config.yaml
n_layer: 13
d_model: 448
n_experts: 32
experts_per_token: 4
d_expert: 128
d_shared_expert: 0
activation: "quick_gelu"
moe_layers: [0, 1, 2, 3, 4, 5, 6, 7, 8, 9, 10, 11, 12]
router_score: "softmax"
normalize_top_k: true
routed_scale: 1.0
balance_loss: 0.000114
balance_bias: true
router_z_loss: 0.001
init_std_router: 0.00736
lr_router: 0.000715
n_head: 5
n_kv_head: 5
head_dim: 64
vocab_size: 32000
norm: "layernorm"
norm_place: "pre"
norm_eps: 1e-06
positions: "rope"
rope_base: 10000.0
rope_fraction: 1.0
qk_norm: false
attn_scale: 0.125
tie_embeddings: true
parallel_block: false
init: "normal"
init_std_qkv: 0.0199
init_std_o: 0.0199
init_std_up: 0.0199
init_std_down: 0.0199
optimizer: "muon"
lr: 0.0134
beta1: 0.93
weight_decay: 0.022
lr_head: 0.0076
grad_clip: 1.0
warmup_steps: 200
schedule: "wsd"
decay_fraction: 0.758
decay_shape: "linear"
final_lr_fraction: 0.1
batch_tokens: 65536
seq_len: 1024
doc_mask: true
train_tokens: 483200000
steps: 7374
dataset: "wikipedia_en"
Below are experts of layer 2 (counted from 0) of a mixture-of-experts language model. Rows are named router (the router's row for the expert) and show model dimensions 192-255. Each number is 128 + 24 x the weight over its row's rms, rounded and kept within 0 to 255. Numbers have three digits each.
After each expert's rows: "gets" lists some tokens that make up at least twice as much of what it gets as of all text; "raises" lists some tokens whose logits its average output raises strongly, later layers aside. This comes from a sample of Wikipedia text that the model never trained on. Tokens count by the router's weight.

# expert 10
router:136113151141156162161111076110139092076121149147092112122151101167139207109134128140117137133128139110120122137113148119136178140186110092106127141136110110113081159109112126134156121163102126
gets: "\n", ".", "==", " ==", "===", " ==="
raises: "-", "==", "===", "\n", "|", "The"

# expert 21
router:122105134131126117156132102104139090142131138149123095142142121136090122139147119139105102187131128148137137121114132118117120078119134078132139100121091111156129154106159137126130163174123118
gets: " in", " on", " In", "In", " years", " after"
raises: " ", " –", " the", " a", " N"

# expert 20
router:165122167168159146191100092112155098103135096157139133127145127127118148106122150143120120145116120113081139116120169102125160088148080089122136103078123081154153125120114156131146137118082109
gets: "s", "'", " team", " name", " film", " coach"
raises: ".", ",", "s", " (", " and", " on"

# expert 30
router:124100135179188126126141133148147103113150111160100114122111153126109162128117132111113109143108153116068149151119144096122171118152080121147104146131152075110141164132113186141119141131126114
gets: "s", "a", "e", "i", "o", "y"
raises: " et", " from", ",", " des"

# expert 19
router:127098156144159131140142104112180117092112121084139135118147156167170160121125145117155148140100140102073145124126155149174154106141099106127117133141101140101148160122131125148132135128088152
gets: "s", "y", "ed", "a", "ing", "d"
raises: ",", " and", ".", "ite"

# expert 17
router:161127144147127151126135103131131097116134119099108147130126149193098127100141149098131173151091122112060125103113139132130162115132109113127112120107168134123186178103114115152131135148108079
gets: ")", "\"", " 2019", "),", " 2006", " 2014"
raises: " to", " and", ",", " ", " as", "."

# expert 31
router:178119172157114126107121116113134148149128084124118128124138149155126160094179113084136105126090131151125126072118152111143128126183131123127113165102125093138173132142153124132104152130122103
gets: " ", ".", " A", " S", " C", " P"
raises: "com", "gal", "Following", "wi", "gi", "Gl"

# expert 22
router:114101161116100128175132152101135096121141109110126128128119197130112127106143148101112095130102145122098137118128118089125154146150141133162131116140134116118101156093141179107109116177113122
gets: " of", "ed", "c", "'", " for", "y"
raises: " de", " or", ","